Below are experts of layer 9 (counted from 0) of a mixture-of-experts language model. Rows are named router (the router's row for the expert), down (a neuron's output weights, with its number) and show model dimensions 0-63. Each number is 500 + 40 x the weight over its row's rms, rounded and kept within 0 to 999. Numbers have three digits each.
After each expert's rows: "raises" lists some tokens whose logits its average output raises strongly, later layers aside. This comes from a sample of Wikipedia text that the model never trained on.

# expert 19
router:485519516490581460508501483495444491532506444489484519472477601478503553496558395496484565499483539521494495401512575471466524547512555509542541429496509417542546525545539505452461491477505412
down0:505495461527412432493463533485527458498397515452513502563549472491504467511451460451486453509558472551496467526497489516534503547420519476500472575614515519475474552525536547439533455470520500
down1:489513554488554452511513487549471436409480479561540541536476539591529498502485473505482425495531507505497443505535450506545520519478542477460503542454504425524503464439533509465488486541489476
down2:466552464546447460504511533549485501486516499516537520501542523497483382525556451510520449408446528491462501488565543504539493561441556524444506458518568451530538539592466496555505503472514447
down3:529453428498530458492487479480484525550564518459561544495520482483500531519485484480468507479432500548576536486474467560428516488527509463542500483539456484498501417519465532492452470534515538
down4:501557446430498492505591473494491496498478462508479551457518495539478483500473466454517496472571524444515556605559487509528512478524499466591432476480438435442456492493524468439459539398454519
down5:508463532466531443475440537557550563436442526498561483493507504508440508478493509451504469556492546490561487484522502522481506525438536520494433521544482504529478401499431499523530543520509562
down6:503498383465555482466521574438485523540531439535515474452496514405476517491568489492514570452521460488576536567514511542494455504479437486437475505504420522564477438566509477470494576473548543
down7:558501491552566548428505508527543442460537473470489533526536455498502410529552498562584498528558498477517460512489456469483408460412558537483493434454480521478469493480433529562475516508468575
down8:481579551512520496527551459457463521567552506426530480465384513548463495552499507495509504492518484544524518467527502475595521453460560569500456528494623573447444515520514478441474460494475517
down9:490495459489520461481549543448536428497533547510495531541471536515440538482569423504515528491576510469480525556513481552516549425494493477525502539490474455474528507461491522520460517552567560
down10:446466557456494484462412472461483480560504525494557478453463483456460485505493557436509563522497544535503576491483447502535459577420542504514509488490535516427512502559468516423518459460460462
down11:493453528467443448535540481483547491539441511457547502464425468529527504524491496505486548522438529472536496529579464550484524465444510474437470488559540490482442499522494448511578503423468504
down12:487478466512568455478517567553487454470501552498520527539518496554532491536505502479428496541535500483539463420465503561539535449515497472523544490481518462568554545564531505463461496445466530
down13:460453527545523485503477553548560499553510591551526550468507528465438539462492486424531505490535465497480545507425514552542547492482483531544442539454499527508555530457484464529551513506457486
down14:497472422483409511517547520515484501492484461468565512527512485469528513483496553442452494525458426485460464524519462538513468587440491452483530434501497558452502533498510486506474548497459537
down15:530423477527429488563567483507538535494492496467465479495447445514479485497527508497520477514500554514592511480573478543523566500528595507495445492506492554488496466526508477540530385501465477
down16:544434532514521516577496458536455519518444517467490528514510527471444604517436524518495369515492446426483502478466551488487487497504491548497490500492540465460498508513458497428507444541438457
down17:500530424513520429520430497457549487558509489447553511467535539406469552515457503495540524472469524513532500481487425564459523519471529497449513505504433495519462536462499479493478497545399576
down18:426462464516509497505425530546555482484535543498558431448484446583533578523521520526469481499490484558495553471440462500566503438577522549438518549555457536506422505478513500521474439446434508
down19:507514440452572558503478480452483512593488496512572476481552487471559494574543443466489467467489554481485541498478490465471532488471512442444586470533481535545510496453479523476486571477433466
down20:448536564461488451480490498542580475426521526524475455506531523594569444493489522535445517429524466580524531536443514494405460467530523525518460510460501540535509480509439527557515485418462477
down21:526597494538527508506487483450523507546501517480529508512451567467504474529558449491505434540494544546483592543524526460497494491516527434432536579492519579497558514447429464464479484556433471
down22:447470492483486548546516504557488558569501589486445510475512482487483510461488463495490482526415572542559579516462502485511492482475482478553524450514534533442501559458469520470461467509482387
down23:584548494508496549462435472463439403516478433500457545460501448478443500421523526477466464454491427584448508481525574477486492518547492493438545527459486509518507490478511548448579476470532509
raises: "ing", "ive", "ors", "or", "ies"

# expert 31
router:446517500544489518552406537509441436527475464503452493484529512459497534479517430459473522471563435542518492485505513523424485573552561447487512511425464406553571505516513534444481578525519531
down0:541509527474540484491464509552543496478522525476476502532480412494454508560440484579550506539462519527518505517549524498540506543503462510481575502491367540484513499577456540490503517488464499
down1:447436542493481545582444571471404495484568558520488519576452458458506527503502538556568493529462471542510479551487543561484500479495481421531458514539482484485485461548505511504473454487503466
down2:419471510461505501539514572551424575514530489511470501497435458506533463549484532494505495512546466491464519534411512580502526484511487516477489499431520444504540444533516570515518498507528504
down3:529467513539476575571489455525521508477482411516467430510469529508535520513423485486543525541459494547499468481470525477438492485498510519436529523486593546499603514461539543494512473453504519
down4:521506583510488492561464503563475449464475527434411542538556501536476548524471476448482512501464455506464546570533508488509488523514519493559563504506508537513527513452555456511551501560474547
down5:531529515518489528480544503476556523443461490559568531467473534506470484579444529497541459526521409546478464529561544521563533492535522422485501496469523480498452550526489588560498446545493506
down6:467452494566478516519464470518516539515542479500497431519584472483518467504511511430496456547497500453594524583451461486467545517457475532594516568555539497508544445592555579532417492511551527
down7:499552544482456509492451473461529511470537498442454446518509480513513506538457495431511552473546465498566597408469408480583493504491527466516509462501479549559571534543432491414540582499482449
down8:482502518557461505516471513499492462536459473505601503529547507571537493438488519509525471464455485489488522511431617482455502521474477499452503534574521487506514517434473494514486507485408530
down9:447544481498592465469513468567490485504523491476472537486529542461480391559470552483509442510475500567542445496529453471536456529509489513507461475467540510521462510495504480523480561487499462
down10:534492494488532606477606536526491423424408554451466518517476463467509447492496405530445520500453456509546484516490517501449509497475462532498541503483517467592503510557584531459539452522531520
down11:479483465508488478557545571569542519472500565510487496468541492482535583466537509443518423503533454459518495535503532523542492434439466558443538527509456516497450532486551522512502473471486462
down12:518541525530502533519521497542505472485452539540520499468543519474468547541479518463530481480519521467465485505412521503522474455552490552566549455484529565461480480480539457435431588556444520
down13:426490417518510575503457370532499468498477449547496544440525520544492487580547528491537534503522463485493546566444515443484442536480508501469469497557468509492325521458521538468485479450525533
down14:559544486522449476510476462440483529488495533466510444505503488516493534455492526468457429445477445559496482471504530486533464487475514548440477499488483425515490422549501489543470569447501520
down15:433532489410513435495439430530500531525526501509496511516519476510506461470498524529535507399466517571443568523505565526507427535494498607506507507461500547477514486506470495567461495554514515
down16:519424556477518469561503492521468522512559467509599517465547463454544498478518553456447479447514422473554473418536513459549567487500577459452539393498527442469523549507505496512514490543575554
down17:510544506429449488482496451490535480538506561500579506523444453469564457407499518558547502460507448482553446494499509502474434466537564456483522520471400518514489486526520497471497507544534475
down18:496453530535430471504417504525525469562469459487540488426478476514480541510513465541482463507482486480450492482575498460450516515575532462469472477502584471474502510509501516471534493580509479
down19:462572573427424474565525516485575445496502500462468535429540519551435475601464490449557523487498503522477510518449516554500467393495584506437501500522451474484509450515449477492513476496484515
down20:532449487438487483509453459430516534502521486525514409471497550455466436565469473462523556469410492447455480520534468506476482479434460454546521497576492490519519491486491587570497598483516417
down21:572486498470473494462460521510490542546452503480449513566490520431548460544497557505529551465506515452474583491534429522613472497486568486524438408540509467424479463485439477584487495470507551
down22:490505510474428494503502423428500450530495445490466573527461458457527480454493497526462448554499569526454550548556488498493435492597547515515487477490464441512414527498437530475550489413500515
down23:475491556512530494489492487528493489480520513542480518454552486474469488527504506512539512488448543537427547475459514523471550508520451538588517379513523553500563565528562495521467501440503519
raises: "ran", "g", "e"

# expert 26
router:510491499546524480516501498543508507539460458535460573447445516526508527553529481430521555432549545525464494494450502503492462536581480501485552518479522514518467498596490508531438539527424417
down0:506469491503484511539446457551456498535519520467459449494563479440600534558469584519526561579519480507478540462475465552512491447449512448429481496498519444495512510518491460484478425506428622
down1:432535507478554513513503427468566442533529517424593442511512521469466508436495567517533472463518454496458567425509484523519478522469533510533499472487505491466495521507506536460420569481438512
down2:462557484474504503524484519480486539404544513496528444492458437549501424524480464500513481583467494500500433464493479519561581477489435469506469498487546417477509501478540423514449541523538492
down3:461499516526529409497390429445505389475503506526543483453451499522408547534513481486444523494511493517507507455540508549512476519475500494463520532461580464475477469534501500513508460493544460
down4:520493514577409556576532474471520459530506493502514533450475575562491481593435520493531458489517504504473483491411510496472443469486542543513500525473466546495428542610475483526479473542469436
down5:498520471556493436576459551519531473567472523518470552449545544470441529448523513465460561493525443524520447576418479511482505461504486503414472440511525556536505589449553512450463455463518583
down6:516519503410494492410561547482478571519436496560529549494511540469487489471509492490572503530509440540540527485502508486566464569527505438493538535438496424426500550495516511490500495499517499
down7:463587495504446451484502471519472529477531487602464453527517461546532505455534489530445493434409522506477454519494542445530493499504480524540533478508519499484496457484539488467507474540605535
down8:462489500533504460504542450533532485463489534487501451479490464457438531506498482491513527525531468457564469481514501513462554554500570513603568479466552470577462497522522455467430461504407548
down9:493511479429449493530521580523461540485555493520554480514479509479537537522553530475518505578536438498555503510486485480595475545529501480525503526499467471446489538504455559528523582402502529
down10:502463472584477470491526570493476570544526506552572436520569436465565544445523445594521512496506533458615464469531471494565571486455474515460519484495546481492502494503514506507477552516454439
down11:513523525515521496546494516566452543481536588463445507541409538556514517514505485453444463556542529501560499465514595514488485431445509569536505504527542526514496517485526523523545462486482474
down12:484491455416457502490439437504553486501466530450467568466507544502501461526554488440494509481515528531469436525500496531463521460562474519566544515478468516499490449595436516578486505547561485
down13:493502513459492451555458551536486479479494551494575514510542385521548545479503472514407501477528408511500520491525469563468562505471495533465456537501534536476451485401517442583529541461499548
down14:548532467496495547505525516552529485505422457482504476584466499540517558471597496509501477469525444434507566487438445538546496559530521523469469511496458452528555545586535531450519536578508521
down15:493405479462470473549492545501488455551590451424431486442562518511442518534481493492534505545536440570551579449532493536517513482458472510481517533535443489524467512556489562502531484499609600
down16:554441543476479498513414529517523506493559465550472528491487486514523448477442522568510521545521467534469461504479527445527546526576489443482483560498543453439506510481539401511551597448465493
down17:542493484509522528488537475525431452568536488442568527450424528493494529560465510451525555455487486546452529430501507464541470507499512570438454478526578524500453502579418547590478473481562505
down18:467500502516490430459506465567573504513561470487486492499526519537593532531525508533409513530526519552451524531397515479470516501546494480502535514498480517488518620507573411535475481474472503
down19:494519468504456426538470546546483532511508471477462578454532514452518509467472547575452449568523529483494423526449522485467508436474560490537488455448481542452512512512501427597534542459488414
down20:486470601552518486468512469462542479510509431552503513509459543480422476470491478484554474580502519523522488517510498490496471515553493441473475469507552465578507523488499529498513471541495452
down21:531474478428502570475556518472475457544469500492473506505490500530489545501456528487533514490546512523545490506495516501511502550440501488524427484457553480465500500506530489463501483506448443
down22:523492500530497531536468508495443367510484473471463507526478497501601484524581491482563544447468459501581574423496524515528466465505530533397517502456543523574427521494463507454486568437452493
down23:467507515440464488509580521529468524537455564490517535448522462489468475468572485541480552489507475487453451503574487584527489520484461499545443541507479535535511521568574485518558511409583523
raises: "ers", "ing", "er"

# expert 22
router:464485452504495481529454525515530498584468438498427489483471529487481522566447420402499515465535539464531456482465504540464472552528512466532524446508493453492563528511416493487479534499499427
down0:502457470527511514406477509400403494548508480460498490518474464518560497478490476492466530515520489470474450490542408558457516539503471446417483497511475498460458553460491521577456589545557555
down1:506518480526516522469523453537539476531486560473491490585553503485537527518493529494434487462558552434429439473421517504566608533518566503488479501489469448481575524457476478460427472466490570
down2:591483482533525542497467486522519496515577527506453507508485511547458492553520495594448462489486471478476503437511537478461532454549490521492537532481430502459504457531546469501558520541473499
down3:534492542616499558504460486519502470547468518504531477512473514472566527461542531497424422529423540430512456468511539531499511514558483453540516445448475407528549546495502492485458496522458454
down4:500490422477445495488444437478517480423503572472469551554505582511456490504489525564506451471494521560434449507466484457482431509476434519553495582428503495540426464468531476462462539477456473
down5:478551495479519439477531555542530520500517455467612460520470519440470513530540520502487498588502504516564449460492556417473529485466455512548474458513510490487532430531588517484560465493473510
down6:489473517549454502495496548459584458471460454505546536543500468474534535448479462443560497477469521462505535500515510533519492462534468475526495458390476482500481449481518558536529466516489575
down7:500509520415506575476470510474539459506557502475403481490527572500449478518556507444397515499443532532502535475426430513439480514544479519571504550495454537510492517522463565570499568430498466
down8:501508547584436472505574513484429420504459450523489473553519563570538534528500468549510462446500514470539489555421443545509444596500588506509484517506572547456460520452491528525510572471438524
down9:523506465529496565468549502431440462544503536508476521547458485491526482494536460466521433553456472480479503476543528470532533521532547537456462510561530552510429447370588566476540488553563535
down10:491553513582542594450497573516460499523507428517438468504496521499533519496540460446540512546516510460521508536539470559481446442478485629552498590543489449406508568488462555569470496506469510
down11:530512480535503501545546497450493492492477512541449498468529568448527458405541429531510506542499497499615462466453477539524564464401556484507528537501535548492463531560502461490462464492473490
down12:412501488482417554440461544545445465502446448535479487518497421558569469449562474498413557480501518524482557487482429514436449484521505467465580470484487449449496530484505433502484586466508432
down13:467473580530561488509566536421539484518509547521527467458472435497547503539489495531582529474560442495446516483521532505508483517453489476517478507504452459402553546492509469480432448479460536
down14:391531508443527518457462495470543549472529516558419455525493518498415501477526502523520534513517550470485535495486518539488503548501503554496502522508555544474486506452397459511468475506414524
down15:446555529468513514471464507498445516471456517515479526519500441587524433527486467606547511457540479464508546549438457529544467531498482516512547503573533466524448484464530539412524534537509447
down16:474469611476504402466421491511522555545525493578495469513504527619559495519479470484496483550486498473536462510453486552559519504479558472520526536497456548478527483501503529489510516397501442
down17:501442509473479524482499515524512517572419517525570461500462470576527560460513483491531538499478490477492514530540511524449441472506450543513448475430463429513536472510544531466487478497485516
down18:482468530542425535467516538564556464526461469497529588516527483593480528528446444477517440487468473489427434511498425506486508486490493497495493561539515480493487452496539424458528526557480481
down19:477445539529478467503482498480422553531507562492547569463493571489453459524517441505479511498501534502551472463520471472491430548483557526421511491523490544497545485523589504467526506476534380
down20:480582518473516461514483478531527564474527485432496501510485501468554507506464490535568574538492532515516486446509525447415532483484504522563497531520512497565474509505458490458551548497523472
down21:485480474431495495450435436507485501503514593484570502500541510517481507570430491491447564478506509520518554476471493546467564496460467462552482550506463462474432470556525591485558555419468491
down22:564537510434523501481526568573493484546525488432488578489506428463447472492511545401471544401495429520528557546546500508521559530505515431498486564513490454527437429559491475503495526501519443
down23:610532492469474489490493533531474537561496481471498514466597539549493512443552434527539537553497514527517448523524512527560503455462502470425493480550511629465508457536471463520484510492511520
raises: "st", "ward", "lin", "th"

# expert 12
router:498476487521578440537432539434480497526433458476473552472480561481489537503503488479560588459523530557515540479479545543488472527527527492519519554457484510501471598550480531456435544484495450
down0:505537513479583541600434555485496489481530561428463574527529442487471522483519414524599475447533480486494523537505516470513563508463456534529517443503466540516444495501510468542536527468572515
down1:473494504506518515476467474480455482486466546515538516517517482460548477539519514501544517518515483506442588448490466448520489485485495567482513518585476498484487496496424518434605440523515493
down2:494526512477507492452507465505435467488426499494526475535500480465516546499514494501478423431428531505447538503520551465541516554530582515537544443427452571536497538530516508487464490494472523
down3:519491492570607532479534478479500489501562488540426496506555537521456523541499440517543581415511448521510562528476495513434457561493479510511548435431502455553485481450539498470452551490335561
down4:547517554453513479437554462535506461493560527515463530591483498578469542499508499469585520438429535490448476508494480517541510489577559496563505479517489516520495477533452475504511543520502513
down5:465531500493508473486555532480487488480469419465561485543447463477527486485510481470381492480525501514487482444425489529541515486453516506471544528395505504498518550480465446495511551514492473
down6:540557551555532449486477538502531506527545537543490455518487512537459508466501482504540493471486515376582428520484504499556565522483560485462473491510436572509470492499519451505552536437504519
down7:469576512526498547476542515519547489553521549507515459459481527535535471437525548495535457492473441467490537511491509502521497486521537524544560493514536535530462502434453549518439515483536489
down8:490513479440525539546529522524495522463496519457490531458480490486545528490469510497505454491486463556557549507452494451460503475457498476514511500548470481515536540539507462444509436588521479
down9:519506434577471520526552478497503425454561525480523484533532485519491416492534481549473434479624540484467551494517475499522527520489450486524591490454469493524582536563449535413533477545466551
down10:476488426490516483419526446505477469501436478488544513435523547516504515443441508540503509534428481500486496519523531496484428518510522444450502493589521563516473525480481536547486484523502474
down11:555571498548499504529523535540509541555567444534496503556571488449508493559489513489512503591485513507490468510506558472518480507518485487529487473490510526508422482410488489541549528551493483
down12:500515514415473493514511511451512497545521514484535537458601472487537561485479370437519501475482431488501543545484505509479524511428466516516507530474509527464487471547508517532512596438584506
down13:449529559444503505485490499510563483449491521470477473537524531542451565502583504520478570537521454553422509567484454505464483411549474483508443457426488465561515440510480472564562461509468476
down14:497455564550529517494489509473580470541523440521508395510493512513498452500468478503534486597477543442542480479493484445524560497467484531533424488623506518492512530525458533483491516547554476
down15:537613515512465502519566483533495494448519546450451516578538516508557520591476438577475585522512515481511501515493464500512544534453570504487501499528518479558532514478516470562494507533444484
down16:508540501511539584536440513510480517503502492543470435481536449475533516497445563493562462472533513451557506541551537575439493429496519481571500554483528480486550549468542463529511614503556539
down17:498501498488499480459562520492496507484418564456525460627487534470531496526513505459557496578445441499471462492523460469525518547524487533544548505485488496486479505543508496515498459496430494
down18:490516444477488474517423514552572457501565461576498512483458480456465486493536507535513427490488525565447481546521472523519414464512443491453555461515480451549506428484439480528541583440554512
down19:509522604416486506512487473519564507503475483493455442541487509532460440509424576461534507428498536500515500527573438509485496519526473536529565565474460478480582467551476449527498489541539620
down20:592493548487437535444523469528457512462488520631515490558458496549531542464593527581456490408476556496518507553512479513518473487483504466399573512533473589534479460464473493449536544364453479
down21:509427492480503481502563494466551542514562501463485481529564418569558473536508567510449529512501479496535461412497485519558552463516515543424420488532455514579494479473543521538441536556472488
down22:504482465516478540484476528546501510501570507461446437590505485552533515531520551564441490581522495432539453508535536539457563468515470520525511539473433502533504523497520375564513615511441460
down23:560541498504544501484517525535541409558480515622461524495532528557528464435506500500508514460464538467524539477450521549592493546565494484513544502453426491500505519461492540537464501501533511
raises: "ength", "ays", "ove", " title"

# expert 29
router:510502495512526481518455516543500497510437456592405519441500507489557558533508515520510549496527461528578452472461489563484480482530502495538529519478534466508504493521455538476531560529436537
down0:498561519488510512490528483465454527550500503470476535506471523542518443495561492477527573529475395520471427539478453499512515427505501529561547519497522502542350574490482447492498528528477489
down1:552536431518444456477465474532528528462516498463555505492460527428470512497489475546510448497533504495561480479502469483584509503528513434503551499477484546554489433502566422578532484469447529
down2:476578421408536481540469480456408441446514462483512496460401527602533519478509501516515507469605446534477554531543473493453505463455508413511438529549551513506473400489502482521506558541500537
down3:534547432496457505522455531490485473527506425531499499400438552531462481521534538474471567405520501477449536490491438454484564513500467528470530484492496546516565472487431457499428544552518524
down4:405502527459487564493410485547464429494505452438514548428513435524486552525565533500484483464467527448504537501433490452485447478501480473510461427517518536546481493513520516475518478562481517
down5:441438515528520524439526444505536426496549437516496503450515541439517485525525444495535373538534468578464480499472492557498491502488576517466486420494501423487536450490507547406562462463477414
down6:591486506514512603526492517536501531514460537475470480444485522516419420491544498507571581496461489503428472597491481467578479555505516510510494545593470592523501536508519458501553442513470489
down7:472528509447490552495522561554513504516563513584548557484518517510524548525590501606478504547513507482493528553476548555475510523508510488500489489575525527505466543573450496541510496489459534
down8:450513548456481489511473551532413513568575469488542481460550501476493556491497500465517559574520540564482434498546462542494452429448480450496533542547490435535438501501516526443506536533507430
down9:487567469533567555515498491575398463506454380483483526444530483492465465517479511541551511510494523519532523466421514495484479443442618480544417458538527495545543576538497563548567525513420500
down10:486497523546521468519421528513508525485472540495523518440529601502445500545513477516455530455438532445541543522500506490480500425548491538547485436512448510522489443564531447546511483459540501
down11:530469444433520538543498493515429405465564511513544545454442488451489575512504456484466474497485483548450514508387452549476512552509480490454562476457508463499521473566475472430508431486481505
down12:566517501473534466503499521505471398421547465468475497410452458487476428436510543469554481482461571482416438483551448518491464524478516551471501577452547497435490466410489484419531543452467520
down13:469469503549492452481475522503443451481489561551478494595494570533541410518532434470527460520517472506537433530493506481501449481463504478519516506492471549499391518529488510471459577506498518
down14:502484491516512528481470545505447510433486507501582503529553511462488489494524438494501547477541494443453624514423531505483474527556527440508522521528403493445535472479554492467493508531482533
down15:551460474512544485453460543499382531517471515547525458519456486482530498483521443531496485478469512427520547553509549511508438492478549484471477477530516510536534482512552486486417505465512483
down16:499525516556524476490500499456513491430504534534501579480516459493545473527551600523595548498467475507510529509523493476567521508419509465493450487499480511511432532445476512532572459510506497
down17:487556536442519546557513470444424493562512493412501523473480448536511497537459544445509501509498467564514495488544467542451514533515561541561468473455528486538532510538440472463525440481480492
down18:509562457438503432526517486499581488466479475561586517550522541534583565418487491429550492533467495522512523506523470477522544530516444488454434515466489531536471517499507443435537513478582457
down19:520492525481460478508534475450552519528519457428515519494454545473530445480497467448434522522562515476583549460498581458408466520476505406445475486515546541460556407496401462466460506515459469
down20:567507552547542574451517494585505483489531530559563496496481468459499554444419563561507520491459536496548448457472509481561510531456521478464486542479443547530476529434401458511519406485468444
down21:498489486467540509506590509493431553506520475472494494506513458505453469560493505429532472474485486537536553450474507514491453504474542486552514507475573447496476558540517465491450490486503535
down22:544462506458526528484491480486449457469489496478474518488523503419457514500578549494520514472484529459495576508504506464570527495539546504455451457486486473563528527542441485490464405495508490
down23:529487426450467486514507510447482557530569548484444406530483476435505470430503464511455487442581489479552480479495529576455485502512415489504541567464523520504509503482481490493567478483560465
raises: ".\"", "ether", "aus"

# expert 10
router:506532448559512507550464543469460470523470439488419537488421520410592559569457493437503469443579547524498495448421408519424450570553556501504478565493494495562589546483572499493459476467496476
down0:513548541558470440445449464550505509474521474556469488551459464534455497452412490520411498547505437441465464561543479450516572473492435490475530536587521502510510563487522532539578545481488471
down1:520468512473521558472451470490418440502534518547522542506484567473500501471539470548530551502516452503525503566527472545473464517461446521511498514447496500563463521424493491488516479526499608
down2:542468437415503456459500489405474571483459508486498472534454422460548456562504577465522545510475500446596512555513498505467501481480476490517451520514503529518460577533500555576460525489493465
down3:497493435440434534460494505443473532467550490461442506477510510513512458560558404546490550550463536435495523477440496483521503548481486440561444454518444496526494538432517520485541538441543533
down4:559453491475490441435470522478547508411446445524576507480527469547550500505537517512523428440505523501492535444478475492504545561433452484442495505552567496418495439526499451399549509552446526
down5:498492510511581514473496354489496406526482500498502540453480451534512475546507449538487533498528425478575503573523529461517429445411459534480541456556554507562581495494473500557491580469447509
down6:466515523525544455482487524548496470454556532529548499489487496465520461575549525421558463465502472436503515481500487498501551539479534499490548566480529463562467532497483431477552473507497530
down7:524501418445586458537593512575432509428474484548521534487488472481469517485490453495576489448498454463525547484459530498435538496458544530426498494498553506497543518523491539490503549494571445
down8:537510488491518479424540559455511508535460389443516557533517544561492499533413469480498496503581523490474540489500454452476527554486531471483490529549535488506473536505455521528494511488520480
down9:464577494470507451441474504526545471527514497492500493459495529550571476489496460522554557478476478496458496481451490559377501512427416472482517483551507461482511430468481547501559488431558515
down10:429448512525397515440509570487489515495493558549506482482515497503595451498541465497572503495512524555458494514467509520469491497485537430489504477485536478504576498478524547478490515510439471
down11:599482493512503528482441501433504497497540483534556460551521503526519478418533513537448433426464485428459457522528470567495545479476511510559429453594479439501495496553522511494453513480486491
down12:530456511546553410569558553475459565525491564464494477536534514503466476544499527436442533501492424485487372486502533494540501470508502533523565488484478539509442541461448545494592495526468498
down13:491592448470600485521500540507464516464569481526474525509535510580456499590501466504486530478565507511526465563425555447474609512480482450465451479571430504502437505408550475495513524474443542
down14:556497590491522491481499498507399500453415503468535519530403435479494434585520525493515500506522527414455451600512396522509491501490500500498490425498491491504523537526449447533460568516489558
down15:522582454591472563516528465483519492456527472508466489525514493481500519449444510511452469452495596452486489510439507464536474482546516508521522516425442523570457437483562486467491485484422544
down16:557518539476433594457469508452517490477488448449482472534513486477506568411480504538470467478500452524495536494436369421448480554452511555519521553494486521514511540531499467465535493438488500
down17:473499514439519502535511501506481511491425510527574454475542512436538406417537459546522549527482490470494502520575552456503491490477550532490507429416450485492493497427493541462501499548529489
down18:548569535534488500575471521453500505508456486526496564510500507482487519447524504484498516450466465502537514530506552488420494554533451560447493534476559465399528566449554469440516517411514503
down19:513515542466441490487451490463525523473510420498453543485530547553477535532431542484477490473503462530435500447539533454513477399470464565539538559514452505479503540478420511520480475524447509
down20:574500498438502454493547459526498548592474491457494469492470521400498433515449419484449572496473518426471461423490461501482449517459466556473463516545538514485526529525523463558530538522536519
down21:472525524491465434517461447476540507564511524490491491528526459482509486579525559485461486506534554482513538477436505554514530452443522426489548413496471537494471483514505506493497538498522561
down22:451511495558537432500509462564486545534521479481527502489572488491467525553502523453504521398491443477483454528471463510483571456456472423495507459476465491529456472576545496516485497492434517
down23:478516548490577547448480494533544526495472575501467529494520516554525481499500521562444533541529481511505452562551506494583627438542526463433535545522461477471510504471544487545473503495576518
raises: "iety", "oy", "iz"

# expert 23
router:517502493479573475536415487469478507488430470546524572439443497438540581502560474513593560484494566533510469533473527531437460527528549497543505518459476523550507487511502502497460473486506476
down0:491533483530483583482468496486511508504573563566485543481522540495553518631492516523393539546521540434466588486509534551462521478498568475523424481416571518429458414510458485453548582545510543
down1:584542453509463502432485469487534420553519535520489503461493551526431528479535526446485505433489473537452505501537517476505502526565456533546506524447562564451563428491502487502503482470563473
down2:456491495524524500465591501531463442518529467617492469565463494538482479513530528487537534571511526520512511518583448547441522511562534473497572542400407515436510479553447504550490516512484518
down3:498534478583543533507476525477467444450490506406485515458415473442509536464494476424425514438442528525517529529430517547436464488503512479531538431503468492471487488516486464484488504535521492
down4:443463451485484522509474471477490501542511438607508484520490485436469483555513455534534475527480505501465508479491457485487474524460485491435594496511527550462530507553539532512546540484511492
down5:504516548540445542498511544457492493516570543523559504537544475557491493575550427483543493446532413553580581538533449466515547483469441541456514481511509513471557476444477499495499474490511515
down6:458500512531455500535466427549458517457557478596547553545531401439509461514532498488447581426483475532480518477528509510534505539505498414482511578487513489483425478439462422488458526487484480
down7:539476468402483460448503494502526515497399530498536472454501538526541433521551501469518542475451461502579480470432470514500553477488442471528474511543514457503536497549489528535501527417492484
down8:518488527532483613483480495522480472522470441522574488456500497484534467497492507486445502465514566537511513502477519573488462517551493503445417436468469556597463562478468488477499514504536529
down9:536584493464563500548457494533548441526449489501533465479481509536484465494506570449447456515581442461526489534514475447568542460421490522537495456495545521503537474513577509459515517546448485
down10:503490496465527485572480469480544514485514570457549497466434503451469519517468482569529577468597503541479471524551492493558547547539511475475461534519498487533502507525430500489464493514506488
down11:596504503430528502510527440522483467474515512597542421494512492518542523515572490489520492492474479488520461550540533507547473447537538456501492541484490515487448495481537496513454490554547519
down12:525486552554476496530460480488538446461522494446560554453553506500540481487526545445472467470531448527536531459470416500468503447481470477485452523514520536466512513444507514518514510490516429
down13:459548520473442512459570434498481482512502524514452535487477463491455470561493461485568495493529468476521450512489506531585433575499475471453529492486576456532580521491473456503423569512490584
down14:477449529516507496445550500590504482489431515557518504481461460538485498548523509524582544512460465462540493443484495446542513505458534462486424465559502445474458584482543461572456528463564511
down15:547537495460521547499578492555496432564474475585610490425450471513517517545438484552503416503541485489532488438428544438578483548465557555495470505508530527468464520477467536547503468481465463
down16:488551430476476472460469585455541545482516542446567502461530560541466567527528540502524514496558483446561465521542458534509520457514494459467472487460545518509523466460504474472458515467505493
down17:508503572514477549481479456518433493476451506476479515468506490491551505532541522483571510455544539619503528524506518463491475499445462501441495550514513460554518517506489468473494554441455518
down18:544491488491443489517464419579502484533445480499543495522444501525467444557494460506593525477578525423506496506430506473465473480530565507453404480432560435484514468501517517527536519494472501
down19:556535524501478586494504486448516470572558546422475494523450548531479562514539513527487605520461533492470497509487495462527472482534522490510532553528472485494541467482510494461486504485474580
down20:519562468578483565538485441534430485558485445565479603484461471549453552481525492556538476473510559490539484511446532526471510493489515467422430544474504502471550550555420482461481504577476504
down21:465498515521498492480468526460501542524455525482508454550483438490515486554444461510494503500401503478502489467470524497477514500561491445553515559493500517461481506498563521554533482538524499
down22:459471491529482549519460565499478422507443533461500495528465482483464540455496489504567407430567446490509549473407542507494517474449565466451529567457486578516496535531487483514516519561447523
down23:505443452520547528595414527485444443417549548458495444556472485507492518515522445517509471479482459479565468405593496515543460491487497545517490485492471499518493462529457469472390487481427488
raises: ".", "\n", " |", ";"